Experts of a small language model: 64 experts in each of 7 layers, a softmax router.
Below are experts of layer 5 (counted from 0) of a mixture-of-experts language model. Rows are named router (the router's row for the expert), gate (a neuron's input weights, with its number), up (a neuron's input weights, with its number), down (a neuron's output weights, with its number) and show model dimensions 0-127. Each number is 500 + 50 x the weight over its row's rms, rounded and kept within 0 to 999. Numbers have three digits each.
After each expert's rows: a language model's description of what the expert responds to; "comes after" lists some tokens at least twice as common just before its tokens as in all text. This comes from a sample of Wikipedia text that the model never trained on. Tokens count by the router's weight.

# expert 53
router:485512486527438493542468422518572508454580436397502457495458550487488480543435482520541437544486572451522486505480439604449567428579419541525405475557607539570462460456572408408559454493564435473555545512547483496567531589444442530456534475550485492495453528512602568451459505548485475515528428590552560581432457472480436534539484504474419473495477402514455561532548483490544509503507
gate1:527418456507392472498471411446572506453512542560463490508545514451452427409589505558556436514512442485589477579533546509576443484450500484493564489471463508460599432463558490506547518420553468530491579468487421515500512507469536551543518526589515489557551403451483453414407559421549508546486466484463479572485553567614437555488561555531558556518526432409491456489468461557499507553458
up1:485501600446576433568500649446486568548539536493526458501437526562487461428477477426481459497510429489547470495546415420523445552529452500483488484555472527530536449484481413427538451418487428485503479519456612577487453507401529515522595509502558559619503460528492484505499396526541464556451520563516464572540456540472500435429457546439567475508461539431545494465551521463472469582423
down1:549573504518490431544527478565507418500454598451514470452524510517489496502466548526503538496459475516451532485427568526622495478467355492546453504510513522513518528450545427341463358485524483503479497544484485477601453476453515570487542561500517457526384574495593445550478466603581395565500414472502485516522486558444436493503553502469426534514525523518468473567509561506527510479586
What it handles: Non-Latin bytes and table fillers. Raw UTF-8 byte pieces of IPA, Cyrillic, Vietnamese, Thai and Chinese script, plus table cells like 0, dashes, not, than.
comes after: " |", " ", "|", "-", "{", ";"

# expert 15
router:566420555462491440524563469538451413501392453523382543568492496519445561497509548534397543483527469484492509420437539471516506550585415535499541474511558465494405494463528527540516549471442584515547513453536505495408462558529575518469564435468549500497453515466576571525529508404507541450499477442392447499438576493520499473499561437487611595491538605520435464482482546497518520583548
gate2:436532543556478523550480440392510456488484570567509475521488438521508529531515500460412543552519477528453477496484550592421453517480465520461451483452433518496510562536453489375486483462476611466574503521583540559528433520472520425528450492479513498475471535415485504526514533502437612461368459364507476432503487450386508466473528504581554400488525536520580511454437584439488550555559
up2:555538404479482469435473527482537517459481484502399488521476513516544457409507511472506386514621403522563483446528485528531467471499475465505611500494573561520439424528502509517472524555468385605496573519465436528492447554586542505512510501515445574485491494463562489472521526404620501520420558536586449501390505579502527470548462610533503486488469518560430471560408458552442500499498
down2:650392512478492537492595472468485487483424436494563464528412443488415488440516543539527471575494485584450549473544553498410436541510464591605511441577502485529486399526518465419491462475533502457464520499463448526474481542555570551448547483551483546535476523467485515614553478397486504537395474516455508483400538552460483437507398543514478482517594516479526433540506453453473515556530
What it handles: Place names, addresses. Place names, compass words and street parts after in/the/at in geographic text, e.g. North, London, County, St in addresses.
comes after: " in", " the", " at", " of", " on", " New"

# expert 6
router:448496551464484511564474505481518521433539508550518493444560446500528528468437478441604526528572556426487510455486506577413490507399547447513434486550537497417393421596497527453570473525543560568480531579419526510543457473465471616597508499448539527437410546527618535486507484512434487523458457573449420537465481528527496446467575598525456541548543516432499527485528478529388445477508
gate0:438507510497504553483545482405402560523460582523494514527529501479504523486462543456392479462440552591333545500524445565501436519449441493530465463543579564560535523512426512580586459519534498478530592640472556565511478485434539565522459449549465462509617456460550388533480436488514514524479506516470530556552417534503497530566464574543540543488484405519548521489485439489465478525488
up0:526534510429515521546439489488496435506533450461575480538441459522433545498496546508558568521555496402488478506357535447447575449549456439411512576473543615465538497538566469511489556458489495468512512532504516491393537554522510453418507516442545487539506451467466449474428485561464533498455482461642502512429544484541633452505558487362532463429543506437462518548486498402518457488570
down0:537496459503507566572469507566423476488439534491402556435488590563481430475516515562444587458490546434532509509519447366496536533475458560428601479604490446511502416498451543556502537476480616493538540475468615542486461513543496586529536525549494505572518529463445534481530488513437570616435493478436467473505438490554528542502552561450451448501446516463484440429480455539447528395555
What it handles: Table header and cell words. Words and numbers inside wiki tables and sports results tables, such as Final, Cup, Date, Apps, Sheet, team, Result.
comes after: " |", "|", ";", "–", "W", "E"

# expert 22
router:530464495504466546575396461495533485587511417546529591365490551522478470414409495529507502527502493530480497556385508572484527454507467559452489535501464490525506619486472486481494437507566411561479468566570549493554462559503534546565484498481515489463556501571489466478506543414502480472450569467441545501483375481408535469560457460475522453548398539364583496453557516517457522550565
gate1:395433463534428544488473540428527484481579450531509482528580511554476493501441559518497566532465459583493503492521433410506483450463571512640591473505497466517521492438597505550503540534527428479477461519523552432572405503444428457448351487446520567524467461494485458452535485503450610536522525522507619499567556496519539470582504495455491498505458492432575472515453489393496421505439
up1:455539433474514451560514525536449502451561528470584509519421497427449411594534506503568451436511470519451473500406535470394491519552513504395466453484475521489479472546553438484478511468503423546488542625512541506479430504549456555569557483526451494504499542558526474416554481497472543586476554565527514479394461377474526585562534481491506399586408390432541483451456457541508512459503
down1:499489475407650470466495550459498587462517553452540479395503551440532573506523468436527465469488488514440446575512455508443539448536499412590498509551584528508415472503474520491414604487516446513500550459536453480607441537491490469536527519535460471509520469502542534498427561521419457500581483452509506477604541464529380584565481517493591495514466510472503422438595528475560436486594
What it handles: Word-initial prefixes, name starts. First pieces of words and proper names, most often the prefix un- (universities, unidentified), also pre, ab, United, and place-name starts like Ar, Tor.
comes after: " the", " of", "\n\n", ":", " in", " ("

# expert 1
router:560477520396493469545487438608548473469451516544488576457563467507559509469477505518581510542539575426458477464492461489578432494488490457427462623490550490426594474460496521565486389540496453528467511452561495533505548506391429489562452486559493527500482517479498566455486506517573474491439583556437497468501520465564528535481471583534405529538493440544373492529566512340466532546488
gate0:480566573487581551492506520478467492507502479580512513456425485464471530524463530574559467532536439561434512563484524414481488534589528478566575521455448620384517545430540514450601442416513457451578425535508456594493499486603590566463459433504602494469485480453438569517486457481526534421513551425550475462476521527428471544584520455554518565569486480584508446521550486511488505509443
up0:523472494502552443533584519470547559562464614575486442483521499563563481509471562411470465428516480497460506479559435499564433407508449610562545513493488507528438500586517485515556496495505485549406527485556613429478377507424543404480408579474477476480505610524507440457516542508570557536521514498502525523483450543487460456392566429479494463556458480558559460497444496468547536594517
down0:522521505549464460509638518528517509554512522508467526407566566571552512469538488513527547568451540511478481423455517492510563432428513462452504399532550460583493488477509590600492573498437448549537541512454496485443477505500446545504582560456435599542484462493473432510467385529393449528464519537517460522551493483552502583475469638581477570446558479509445434419503431498408526481522
What it handles: Table row breaks. Line breaks, blank cells and dash separators between rows of wiki tables such as election results, squad lists and rankings, plus list-starting words like See, Preceded.
comes after: " |", "|", ")", ".", "=", ";"

# expert 37
router:442482425473518485512481466478412513427515544492457483497493543486469590513397488457592537534515462432480470398548441460499490524411374543485377536524563457536509545549449483534559443533465568446504514510496532420481467446550548502543445433459532555526545544576516447522504613468451536526471617554443538562496309461490496480434536571490504518476501541482505445523484482503481498472428
gate0:476472478468499480438443387454516473589459526469446460543506444458505489455528509529576544494459454519483429453681476562449463501509565480467491549459467572518441448461468449546504414510515562495523465482531416509465522453511636466474456532436520554425445462521486534483555413435534475565479512556430425605616492474543447529572523528464550493501475432529431461518517597598495505494514
up0:450530476493519522509528566513462482419575404618548516474633476413464554464475553524555512571482498459545568475383629453548535473456528513485570445529601402490523514486548398457481461481481484509552513495548441533545465495525419585584517451577484500519528510512547489497474483559405487473498511442523537481444532587453616517525517482509454551439514536533538519415584486442541502507467
down0:541459510554437416508532516525581505491483493514544522506502632501514476403574464477474493475452479535497534663533530494525477525500538454527584532509513466497560483451583567516444595451537563520521460564545432498465403416473499500427647573546544481513494561476415521480479559586468433563501408541521576506562511420501496470537536476452545522562464568560512525517514446556570461474453
What it handles: Infobox field names. Field labels at the start of infobox lines before a colon, such as Location, Coordinates, Release, Main contractor, Other names.
comes after: "-", "\n\n", ":", " •", " Years", " Known"

# expert 42
router:547586500514463626516545537441482439441382560487498410514421511502467456520588470473538437468451568454386544545500485489489555557529451409503506462488531513522481502466474584513475581500455411415502589557421545449513511584513479614476589517453521535442435491455523481475472465479406496450485551407518546515436411500546557491491457607500473555509547516552532484527535479557509544495538
gate0:533535425553503525537505460448514562518578578602409409441486441499424437566467523474437505502538578449464448469403520441476486489476490429555465402487537477489541476531452530481463479452493433535528536541443542473605511590544551480485450522495457496454492466534488422456490534526540504534469446537441592588525515519499493420500497431415538519568496433412576505467410449513443457467354
up0:394461516520466411557494524588412476455455509510535518573461636494555476543566398520535539497453582455493519464525505472489560576472505551479567505550503499483579470511432479528510567504444397545588525544477560476459442509546457425480565540505474509530508506586436510581451544489464542526376495579556427505457513475521548590509536609552484460466483492555470522518547537505477514431618
down0:559442534508441548545445453490441533573377519455628473495564497558551571521534477508530522526554518474470516432553514454577368564491449563411570487483505467494508509445526537548540594425630490447483510531464505545478448431441459553480526543477536461479478541483407473550474489518459523581416614364549546459449505481540478455498510537466490525521443556538430475524515478525424487497516
What it handles: Quantifiers and counts. Number words, quantifiers and following units in counting phrases, such as two, three, most, few, several, years, percent.
comes after: " the", " a", " of", " two", " for", " three"

# expert 30
router:480554543483434516578532436600415464606451462443460456497425462484455509490511498520412538499504451455518420563450558536573567538464415477461524553447472429565499481540543532456486481505443417476420496484462545530468524600567509495497510453588396588513499476582529510461515502432460459583556476453441542600446510511547432496528528395528544532548443546572509514472450472498521488616533
gate0:457506485464476410493569444472444555534450458512489434540474513569517485551467440434487432481534491530393548578560518497526561443505503503534573470448584549524531593511509482505470444560453440507510528534554527508550565557505507496448574412563449517476452365547489480594491544521558593384510486570502580558535459492444529490445504554408459542530602474520481454470404475468514523398434
up0:558563534560517586493452461550448536527509497617457487574436539506532642460551469520497458482487500466595485478436536543491493499414479466482578554450498490545513559442538494619618462495465511482517426429412495524453553456496493510583486515454396473588507506431562492483524484475571463577593460423563542506435464493554418472549502447575537475429547524465538521438515526566507464511457
down0:485477469431599469488509528548508476456580457533521471601456517547556566524468488544552441424494507529515435532465532491565404430491421461408532514429494496545414404543625475461518522523592520467525432453534528525627585484508435470459551389512387535473433529510524561452514441464523542467465406533458564533520516413461479489501503448504492558470529498471481523487616525516445502515450
What it handles: Proper name beginnings. Start of place, nation or organization names, often after the, in military and geographic contexts, such as Al, United, British, Sa(skatchewan).
comes after: " the", " of", " in", ",", " by", ":"

# expert 41
router:458505447542560491561446541469436513477502594512533458532515426548478501489520541559425538572532539528511503416562566439499419436457458472554515485489483508423615646474524476459511432511488499504492436483558587561437463522427537555401544445511474468463530486487512428549532450572438389428585480483553496468546548424484512493492572564522464540493517581493499516481589519608581563501460
gate1:569431507492487419552558481540512471530483525489534562462430465472464606491597581530521532451564537472491564498538571548529433502510420482550463527568523526487463446481556544460480418527435541416471531570497440478534549439393471510472494444519580473413526480516456496578584568514453500569511610519555533614576526479446479429454567553588528508469495481494490434604484454425536429479481
up1:551498435414502485499549414512549530506511475549501486510534512515458440452476489544587525523522481469562503536539516454577459466439548448506589468533446540572518418464445496578631441516587591598456488492510600375537521457507601439521418463557481495480487472497512509481391492400523476550448428454488527531472540605513490468487492494494550559565544570455483518485455411536502566452420
down1:477592501425519532610376544438531483491421573536493558450510503602506446501427541478449541430391499464537477517609533530502493465401575487509505373469478473434478546431513555523485506543528467539490498549446530525475448572504508481410499440488482556531498497432429402504537481517489540512450379517542419549430413476471517492521440497468520596555559529508532471530554480433540521448493
What it handles: Sentence and heading ends. Sentence-final periods and the equals signs closing wiki section or article headings, e.g. charts., ==Background==, question marks.
comes after: "=", " =", "s", ")", " 1", " 0"

# expert 61
router:546578396506484454488582418619450537377566461462505470460454518475450518493455448467594540477555487429501519399496547459553468490545420490610449490580587550470426608472429442528546458465475523597519565484550544496456498443526542539491521560519490567510575413439497566536511520446440481450487498433503433504504451601487477436531485495468543470516538498537502529518513474540537551423471
gate1:461545491506371557492479579567519587443488421448583495481572539465552439492524472461513471575564473410507480495427553411531469559430452483511578468489565528570493547466451493434526508511489483458565529417612482513535422512472498507466525435502506511487545470558544523506409533551467594364515496487483458516552430493466407545540453504485589471440538403503608477519436520496434500498460
up1:541422481473506526477492506507527635482542444545523501385547458535398454541446532638480433543514549500485412528456458482424501556527457482539484581396493534483547534467482558482375496510462514539533542548508494502611481471483534489548486441572426457454477559502547364469462501487496429507518548484531344466555453510543498567555540514554548463533484557494437455501543531490438508539535
down1:479507612499453483412530526388419458547441583448516470540582470449512539408509506430517490574505534479452442448553518496490506578521494538568471586589550544506478519506447467447530472576457557520470572524523593560596464494531498580480512587432414619461450435503498574443577567426499537552514454571504565460514519558455434542482495534471430567532489569509468499537510489490545470471500
What it handles: Birth dates and ages. Month names, age numbers and born, aged or Succeeded in biography infoboxes and openings, as in Born: 22 October 1957 (age 68).
comes after: " (", " |", "-", ":", "aged", " on"

# expert 40
router:400414443486439445521458497507569549571479509543463522455587537469443487445447405569470492547500495424475502559428477441514455483492508533518516502543510535506580557578557472503522485586463429545472441388492435499495510414542398509442580473536474519603558434507442562445593456486504429391548543538508420495558442531454435523452526490423516496507568542531499480516553561506584524561525
gate0:467538544473417380434510605448421552487510504463495451581473527496461543415463436534423403520601571575504400507456646420479451553487542545505490551492476538442478530446455530480541461575567492472459495446456553491513471558529516534566485525489528432448497481615449500522567451501496555500509544523504589488515575440451569442450555495571465494528509448492441488562428485493535518448544
up0:569529459544397569470347520586529404515556504536423519507480553411455631486491547514534618507589554540442450530428465519507470535454458482584462446527492532498463500455420523439474541487434509516493557490526459585438451568506461437586534509477470518496451524553607529513514524440420517441474500513518529529474411462491485467533515514570507524465559502510468529561587466411480508427473
down0:548441596515442491493543497506508598466506441384516536491515388518434488393465409570495519529506511365512497503566503549561568580407426518520588530409512562532511460526565490527586504501477470494542466496510548497521507434511547523520465455493508554530428539504487530457498476432599546497499575543508446402549404498500406486462428505556526506401496512472512539494530447593451531508431
What it handles: List and table markup. Line-start structural marks like list-item hyphens in infobox-style lists, table pipes, heading equals signs, bullets, and the prefix pro.
comes after: "\n", "=", "\n\n", " =", "\n ", " non"

# expert 34
router:573543506441553460471547581491567472428542454491604443473502515570444474468489450468583548514496516415514542422558577595488440479575522482524485556467526553463561641489513557538526522538432457484468619474519510493467473597447436490444510576451500533504479501435635517505532507449450432490464452490460478440418602471569458455516489595471418510517526506552466520467492559495528517550443
gate1:448419543565563462496435525405481554470552540563447462578463469517427493500480427382577459407548504554481552512589479564533448529422452552514489488592507572490421489477502587492475538473652522472452516515498521456499518543580494525528479580499408494582536461584534492540504492406518615506492446409508542494522433463417465460436492520477491531592450455464502504482508495485514507464460
up1:498574375465545548529400462474537512512527477457441429448477454508538513504516454495553523475418496504551418535544465523532552460592585524577572556521419510484424461513582519461546449405464482613577514546552504582466406494520505415539528510459498559421566470424439510549544421477503491529516476490509549472487589550522554466489531520535545420457599506444540471395466467418479529496480
down1:455628512424598471501534502525448423456509398479543471565545488510496555483559561476541534389523472440536468479504587441440469540585444485437473504496516541512498597551560557588450483470470432471497529510486532535486473492518510427509539563525490519571532611518525460541485463617486465476520487476422502524470367541481544500518501530430501572426489509633487457491420600504541462520559
What it handles: Numbers in tables and scores. Digits and numbers in tables, sports records, scores, statistics and dates, often after a dash, pipe or colon, such as 12–14, 3–5, 21.69.
comes after: " |", "–", ".", ":", ",", " ("

# expert 36
router:495467566493482479542448522514533448478522415523530487460487448488495538441597610459480503487560522502524499547562513526476447458455461493532467464457411458513528453484509392420459565533593503551483566411446445450531548473481365539486520617417443476504508493426514483470531562529574577582426654534488553554505523498495426445594464500488564508464556511461466513566476514407513481468557
gate2:470458465517560519536535537561428482597502505544512428522531518573496440559520525494489492513542453468493548583548479536421533520516509465433532466440389476429601452553555490572411369576423504568501471540499449537477531474513486550549544524597484438512567650474535568495437467504494419585456534516497466516485532586462470474557473407455472421462462494467496472460536436526447543415470
up2:470498483485564520585524455451554594402448571518546470511486590559445504492512497575446587557524505480566502461482469560385441511427505539536511484433492533578479531511516474522481560479588484462560545399440592422565452492555453451460519499549468487427420433475479462476456453461444472401548469498523417448501409463413506449496497526538589492468470554451404514511507475389465499475454
down2:493464453498464434494501497510524451453479484502577576523423570469422559539411551587464516411550504497559528545580512433447450422586496572458527541528507535573501456581490482599454514449506435491546551507549501487485467459441505490530504508447525507554508449436487507473523454511465487517502594488504613502462465447554460566433433539431500589400514456432331481498498409436540504502422
What it handles: Biographical main verbs. Main verbs and auxiliaries following a person subject in biographies, such as served, was, had, became, has been, received.
comes after: " he", " to", " He", " and", " was", " who"

# expert 43
router:466432421410357561475527514495558539580548548565403352576557513458525543565532438450473538469540527531498525492570442471527446477436520476459499463475482480503400495396591590505517465537421551430509506525462443471470533471516496520528572502425501546475537462517445433492543421435502437462479490580593457455421515486524537513466464494404504526436476553428519461472462493519477451510478
gate0:475513499541512420483575493515540518405555517439505462498448515477670404483484584514541437402480545455551489576555495451425500474489490476448539502614444462528536435502425475536454495545403499504465538552552564509591430427461478586503569553446471556465544467546500514491524429526569489558443583463511470560452431406528525540529488544522566515503469573483533445492418480493496502571561
up0:552451495530408442475508466411512572437507474470508523550598425447488453446450457538467438463558548500491513563408543549543572508450500505539472458462514481544613493525562430527543481532542532400602411515482572492571481431477495463569505496503469441498614439556587447552455529494407569449542577457485438436487486581564440451536494434470529529521524467450397495514531476495495424493522
down0:533546457420551530515490604466477511484534491493477541620556440515524538511451557419529496549599401476553469558528470509417428495434493425542575569553389541583566542557602495469586571516479576499482460492555453481495456485556452530432387520443561519530478493509585400447470430534467465432422481429496518528512481512483464481521432491484480522624505545486507529504491522488466557479480
What it handles: Clause connectors, pronouns. Commas, relative words and clause-opening pronouns in prose, such as which, who, there, he, plus connectives like However, Meanwhile, Although.
comes after: ",", ".", " where", " as", " that", "wh"

# expert 17
router:525489477555545488560460496496541483476441501478520432501544487530602471439550400475542516548467529473533475411520572525450453402528433521439460484499513544465563587479521510556523505497464423510406447484569540453456434554473451393428487541533461568515450423473529601428591452520488473442552453506515454519520513489562470526464452578469464442549637460368421576475476562458532505488458
gate1:489453442471518551519590506485520519523601526590500452462538488491497512451454575531477477532610538452484456422480523550439488450523403566485523503476507433451474494497479505419489458420533530511533495560474533476602415533573464441429492532514495444559527468631469466602548560467536538541475501517466447545483572422579458461484493599392462488499573487533557497429470393471625460487505
up1:524564494430494560499500507517476524500511525595526468478456421555396531473604557467530469509517512576423473569490442427461495588493500538445516468520583426466486368432478471499444500488465470482544544501538499531466568498530519524538511559443439470418465454487489462442474498457513493508540495449533466391524505538494591509481393411616548482414498565469435593495527543366583457440483
down1:439436494478548521555517604513424524461565455479534529416491518513449406446502485517543514515518458561467566531483528559507429519621437528559522653523503465535484566549426512477498480510408525461579445484522454576497473538442538451539487549528481498534544550504478597500418469498542485562512489498600457439548482492531523507436532514429431555499449465538569503589526539503387355549514
What it handles: Numeric punctuation and symbols. Dashes, parentheses, degree and prime signs, decimal points and digits inside numbers, ranges, coordinates, ISBNs and statistics tables.
comes after: ".", "°", "′", " 1", "0", " 2"

# expert 5
router:534429504540538487490516460502531471467520500516534547473482470479474548402619558504544477425506512550525558512477420492525522437422540509525426452500449487529588470550445424503528508527560528515426543567593445445523555522420495507390523589462496509486437468481454519491474511536545527498489647544591533570551365473424504409491455411526480487462461615562496522553470518431511439436542
gate0:460478541590536539527448457567529406492484555438543479488537506459570499575558512505546491463556501498527544524540547502513494455448453463475560557421502536537476369414495467505486535525499509490539666430515478405479520462460582431551479433453482622468548438497492488551404450533434449514431545524525595529446473457512463509593561454533535473560501502483544529430445563541432546558575
up0:508569456525561489435544464470514487523515608459481534514447442477474582489458486460582553521514436440456479411550488360493453497487452458548436496442524423539475577514608532425546510466604522483494441443462423428466497502424476500516440518528517482511510635467620440487504508454537514513473490464514447528500487492434486417482488500555479453570491519451471484529604408511543356451488
down0:543581455486502544491485471519547583425518560523471582596526468491524435508504454544492512487570478540537468494379518535457507569559526517425570521472563503380471470474513555514376528499459567442556504531452530486450477559497528549536534454587475489560592623557552486457494494394576570516602469525469474501474539504478496545441437501466487531558530451460534572428518435575539595480437
What it handles: Verbs and verb stems. Verbs and verb stems in narrative sentences after he, she, was, or to, such as would, began, died, rap(ed), ass(isted).
comes after: " to", " was", " he", " were", " and", " is"

# expert 8
router:573595519472476509555607502487517521420460553538494435566561493438450409529480535532484483548518534544475539560522413407557546490558471440519562475493498484398457499458420499480517548523375531495486448584403505489457565515481502510436539552473536466511509437500532475487504375550469570514568475524434447435593448545531523482637508536489511446616502504495445436512561524492463474417487
gate1:497491555549447534457561574562546493437535496472430468419491466489532477443512432447545529491558522481419498547495468524496495482455461460483562570501498576464563514446446448497502514538521477564455542464563507503508568473489414391469399547544593464559509437433509475454447458435517458428511509595476527484547343511429514566478523603434477508499437429410439467588480528385558475507477
up1:512523502576466574412500422467363524551438441450561452436480505467528484497456446504483592456601561582486496468431392525523582470510479463516475507507418544541569548456502479417478487533472441589486440510505508431515472554507517459474564436535494482501504567524524581537436467580492605588431486464457591483489489548501515463475527476532521605420472601529455495562497434536519475565455
down1:523537472477468525375506561521466421449440503524565496564531515530470560491418431470493516528512519480544535578440530533529502444618420529564596484497548457557482444514460415541433503526488546492481440462503598474598613513521556484488454470527524533581554537570515439474497509570478421463482599439539487492478454435523371511555478503501428457526519420496421559542404553514427509476493
What it handles: Role and work nouns. Common nouns after the, a or his naming a role, work or part, such as film, member, director, version, season.
comes after: " the", " a", " The", " his", "The", " an"

# expert 38
router:472505515552538543492521428499456545511483463493562473517503508504445473444468548562539495484422461497412442575607490533565489518576524522402504451491450641587468455521460486545421447421490524592465487469605542600488403475421481402538449560520481546534474462396436520464456594465475546447555491475465484516561411470462479568508514474494490495536459519484446490428495629502486539543535
gate0:562483508483570516532538484423460474360532480561479554481442552516539521507462415492548467557453477548451423537562522546451468480562486402474513354509407553480517465388554455444411490530434464517481518455447422567435476547503473514498445460505496506510560523426514591498505504449529457560609521434508410444489435519382520486509562525461475545441460508536508512549521510516578480417555
up0:432508498508487476406509533509513478439529415442496591500536498466541464493492525603532549398503447538480538457434475577503511472436399433396506597410534522615445437562590494419584554418541481435537427513625522385474454467476549454563509499515539450476533437580479445469532545456512472498559542498437472521463564506511509495483544493520556431578477494571510507468515499469536524492465
down0:534544576452495548583561514491463447487549463481524520472475550617375492506530462452554497510438423462538547477564481441517520564468591552381462512544490451576561550512545474507449623483501431479549549514578500589390456486480421551514527557472535464473552462466491464453551426569541467440520531540505411510461485516507480595487480542454426438423547571478460493485499481453464537531601
What it handles: Opening brackets, markup. Opening parentheses, equals signs of section headings, ampersands and capital word starts, frequent in music charts, such as (RIAA), R&B.
comes after: "\n\n", "=", " \"", "\"", " (", ":"

# expert 24
router:574506525459538538450527470524567458626390525454493470501528451455567565569550566437456526569500488517577533522483393451416420484462552572475494549475535504433519514534465528449469470545514536535462459590388563467550403415516529481525475477546437525545478403507571552501448446508491526416528469440493545525509513463562509546499566621499448510563572519432476513484489498528471502597414
gate1:441494486565471453524502458525424483531599466480458443572454514420509606483549490513494458468564510555513480553455513463412468550458451488530491556482524475477508472533521488571591532554496561563499467518528486442449546588430563495540434437457405526504507527562474560429471484453489534573503508457550486506550543479422444528456522473560508463423532447494592591532682514449595574421437
up1:439549384543397524497523534579629456451456561480407577563645459472543591524530518447607548464448459429425560489455480449471548518539546517525457503442456528426515503504536451476536533492607496470407540459568500508471548468471498509481575437499516547503439485473544485511436419393471539483511467413429526470494442509541484521446496525510529576488460489509527568503507518441480551559480
down1:412623512478555536496475416504514446429482499446564472561496440555529400540473452454479417502521561549489605490551479532456589472483575553465451501441555547461558481497406540574513460441452498534488460495505552602515568390493526484498390488433469510654424444466487552463423497518501571406496500539415514498558506464543514482472450532451561439428508507484465534492487511497464511477485
What it handles: Section headings and breaks. Paragraph breaks and section heading words after ==, such as History, Species, See also, Early life, Government, plus clause commas.
comes after: "=", ".", " =", "See", "Personal", "Early"

# expert 25
router:500427580515564499428527497443490431516583508475552490533445483496483542501454497505482423523451487454504543447476600519555419552492536550483590549526534573481609436424458462457470484392438425513415557502511484457465385534473458490549488542560542515582538395446457526450440561505430457535441465495414492464552555429472416604473439584493528489528477519561455543496540562527461475560502
gate4:437413452524530544491536542502493612571471471458509441445442467444486402451554447568424510521491523555503563555493529499566582441549509509552544598506519487526575471470536501370469547482415579554551471479447512470572584497474480421451532462475445407540548489530497476536514503465380486494545551449408539607471463541457419531493487417471472530525435579555523454507499516429514546470457
up4:575468522469489503425423563493395527452561571467563546515515408506464546536451601515411448536540553574450512524457468414470560623570571518447515488560501489501470511513459465509437452577535514448464599535513387564547531480541548503492496456506549567525500469519454563473469523450596460452551557580533555496499596513399473502534500541488434497471459455424557421550553500470471515514566
down4:482448497499491453445475588550528502516519504471423499620547451469501490574490466461532505510519519467463461459455579463582464413455472491448465600502487550465477492471512453482417624438513474553589441479548477485446370494463490513414567568586534547468514495487481442484462392554458587484516621533472495507534421433446530418464482514409489461508486430543509513523511487545517518366551
What it handles: Capital letters, acronyms. Single capital letters inside abbreviations and acronyms such as U.S., LSU, RCMP, plus the extra = signs of section headings.
comes after: " (", "=", "\n\n", ".", " S", " N"

# expert 12
router:488545435532479522569425543446481504611433460518544461415482521493588563488528546472436459610428517551484519497445494448471423491528559471497559496493452497508421509537540565469492523522570614572553476613424510432534588480566483410519537426567460472517469392549441567441546491542558503474485427469562493528456607500555562487474477528507441481539555551465470468448449480582496481545462
gate1:500533507481515478459468512468490543504539535497466489555473476516515464476522471597516573366466485474529628494518493535420497490512492461454519487457505527527437501523516505581550510526590531597476423501432492485440390457467544555594489400570493569586487510496454532539415555513627509437508465425517479448517429463450425530409436486543640551470509507454464452457554500575466496443411
up1:469480512516528532536521499626449509504448476564508468455498472599551520538546589493485467468545517489501603485474406613578459562522534594398427504458532517440496487516518571562591515415476471503545549587575463495484539407537478545482545502524467454463520476486419474554520430519461535482546558468504552533620478470451502560527547546471472557557491389468563430651490502494501516498498
down1:480481460522589552569546467549378393568445454514568485535492472539595502540537574430430524582521561488475462591482530511470470463455457477453498545505490433562493450515537528600411590501469598505543595471537447499529479495517421512562533481522400575506541542476509483459491480419547435500464547487540530575479442596485515462462523452470616525475558522446518456552480522568540465584520
What it handles: Commas and conjunctions. Commas and coordinating or contrastive connectives joining items or clauses, such as and, or, but, while, including, ampersand.
comes after: ",", "s", ")", "\"", "e", "a"